Weights of a small mixture-of-experts language model, trained from scratch on English Wikipedia: width 512.
Below are experts of layer 4 (counted from 0) of a mixture-of-experts language model. Rows are named router (the router's row for the expert) and show model dimensions 416-447. Each number is 50 + 10 x the weight over its row's rms, rounded and kept within 0 to 99.
After each expert's rows: a language model's description of what the expert responds to; "mostly gets" lists some tokens that are sent to it at least half of the time. This comes from a sample of Wikipedia text that the model never trained on.

# expert 7
router:67 42 45 56 57 69 32 53 49 54 45 52 50 36 46 59 57 36 60 53 42 61 61 56 62 39 67 53 54 43 43 44
What it handles: Spaces, punctuation, name pieces. Spaces before years or numbers after heading marks, sentence punctuation, and name fragments like ibn, Khan, ić.
mostly gets: " soon", " Li", " ibn", "uz", " never", " whom"

# expert 0
router:63 56 44 47 64 47 48 38 45 34 59 40 49 58 35 48 62 71 44 34 65 39 20 43 49 58 54 33 63 54 68 47
What it handles: Biomedical and technical terms. Word pieces and verbs in scientific or medical prose, like production, lymphadenitis, transduction, consumes, and modals such as can, should.
mostly gets: "_", " disease", " cell", " alcohol", "^", "osis"

# expert 1
router:39 62 55 46 50 37 44 38 40 61 40 50 55 61 76 55 54 50 66 55 51 50 38 56 49 58 54 65 39 38 39 62
What it handles: Buildings, places, geography. Words in descriptions of buildings, stations and localities with coordinates and areas, such as columns, casements, served, sq, built.
mostly gets: "″W", " sq", " JPL", " ·", " LINEAR", " built"

# expert 5
router:60 59 52 38 62 43 40 71 58 35 67 58 44 49 39 46 45 69 37 47 49 55 54 44 59 42 34 67 55 60 49 55
What it handles: Music, film releases. Tokens about albums, songs, bands and films, such as release, vocals, bass, mix, motion picture, and critics' reviews.
mostly gets: " bass", "\":", " Mix", " character", " mix", " rock"

# expert 4
router:52 72 53 50 67 54 49 50 60 58 46 52 56 61 62 50 55 58 36 65 52 48 60 66 45 49 50 21 27 49 48 41
What it handles: Article openings and titles. Tokens near headings and in first sentences naming a subject, such as Championships, church, Arkansas, Species, and page-title breaks.
mostly gets: "|---|---|---|---|---|---|\n", "น", " Votes", " Apps", "|---|---|\n", "α"

# expert 3
router:60 43 47 45 39 54 52 46 44 64 46 55 46 58 39 54 52 45 37 53 50 30 60 61 52 47 43 44 61 44 48 47
What it handles: Taxonomy and species lists. Tokens in biological classification entries and species lists, such as Binomial name, locality, found, †, author names with years.
mostly gets: " Clade", " †", " Phylum", " beetle", "\"\n", " locality"

# expert 10
router:43 32 53 38 46 42 50 68 67 50 51 45 57 42 50 55 41 42 48 54 52 52 28 47 60 34 40 59 38 54 63 60
What it handles: Team sports statistics. Tokens in team sports careers and stat tables, such as goals, home runs, field goal, free agency, season numbers.
mostly gets: " Hapoel", "loan", "-yard", " goals", " goal", " scored"

# expert 9
router:30 42 54 57 43 44 57 35 61 50 60 55 45 46 52 41 37 40 63 58 29 52 72 47 48 56 55 44 34 40 47 42
What it handles: Election and results tables. Cells in election and sports results tables, such as Seat change, Turnout, Party, relay, scores and coordinate digits.
mostly gets: " Turnout", " Viscount", " Labor", " DF", " Sheet", " MF"

# expert 11
router:51 51 40 42 60 54 62 51 45 54 41 47 53 44 43 60 39 18 50 48 51 59 72 42 32 53 55 59 48 56 43 49
What it handles: Tennis draws, foreign names. Player names with country codes and set scores in tennis tables, like 6–3, Marrero, plus career or work words.
mostly gets: " Nominated", " worked", " works", " work", " Luc", " Dj"

# expert 2
router:65 55 46 70 40 61 33 48 59 47 51 45 51 42 63 54 44 61 54 49 45 62 18 57 58 51 59 67 39 50 53 50
What it handles: Broadcasting and media. Tokens in articles on radio and TV stations and news outlets, such as FM, station, variety, News, call-sign suffixes.
mostly gets: " Comedy", " News", " €", " news", " Fox", " Interactive"

# expert 6
router:44 48 54 65 35 48 48 46 43 40 36 47 50 43 46 47 63 57 50 32 51 55 50 55 37 50 49 32 53 50 56 42
What it handles: Law, politics, conflict. Legal and political words and large figures in results tables, such as rights, police, appeal, frame, indicted, massacred.
mostly gets: " rights", " police", " defend", " ISBN", " authorities", " evidence"

# expert 8
router:53 35 43 47 52 51 44 64 47 56 40 53 45 46 55 40 49 51 44 57 57 55 46 41 57 49 62 46 67 46 51 43
What it handles: Military units and ships. Military terms and unit or ship names, such as Regiment, Battalion, Siege, Corps, RAF, Lieutenant-Colonel, HMS Beagle.
mostly gets: " Regiment", " Siege", " Battalion", " Marine", " Corps", " RAF"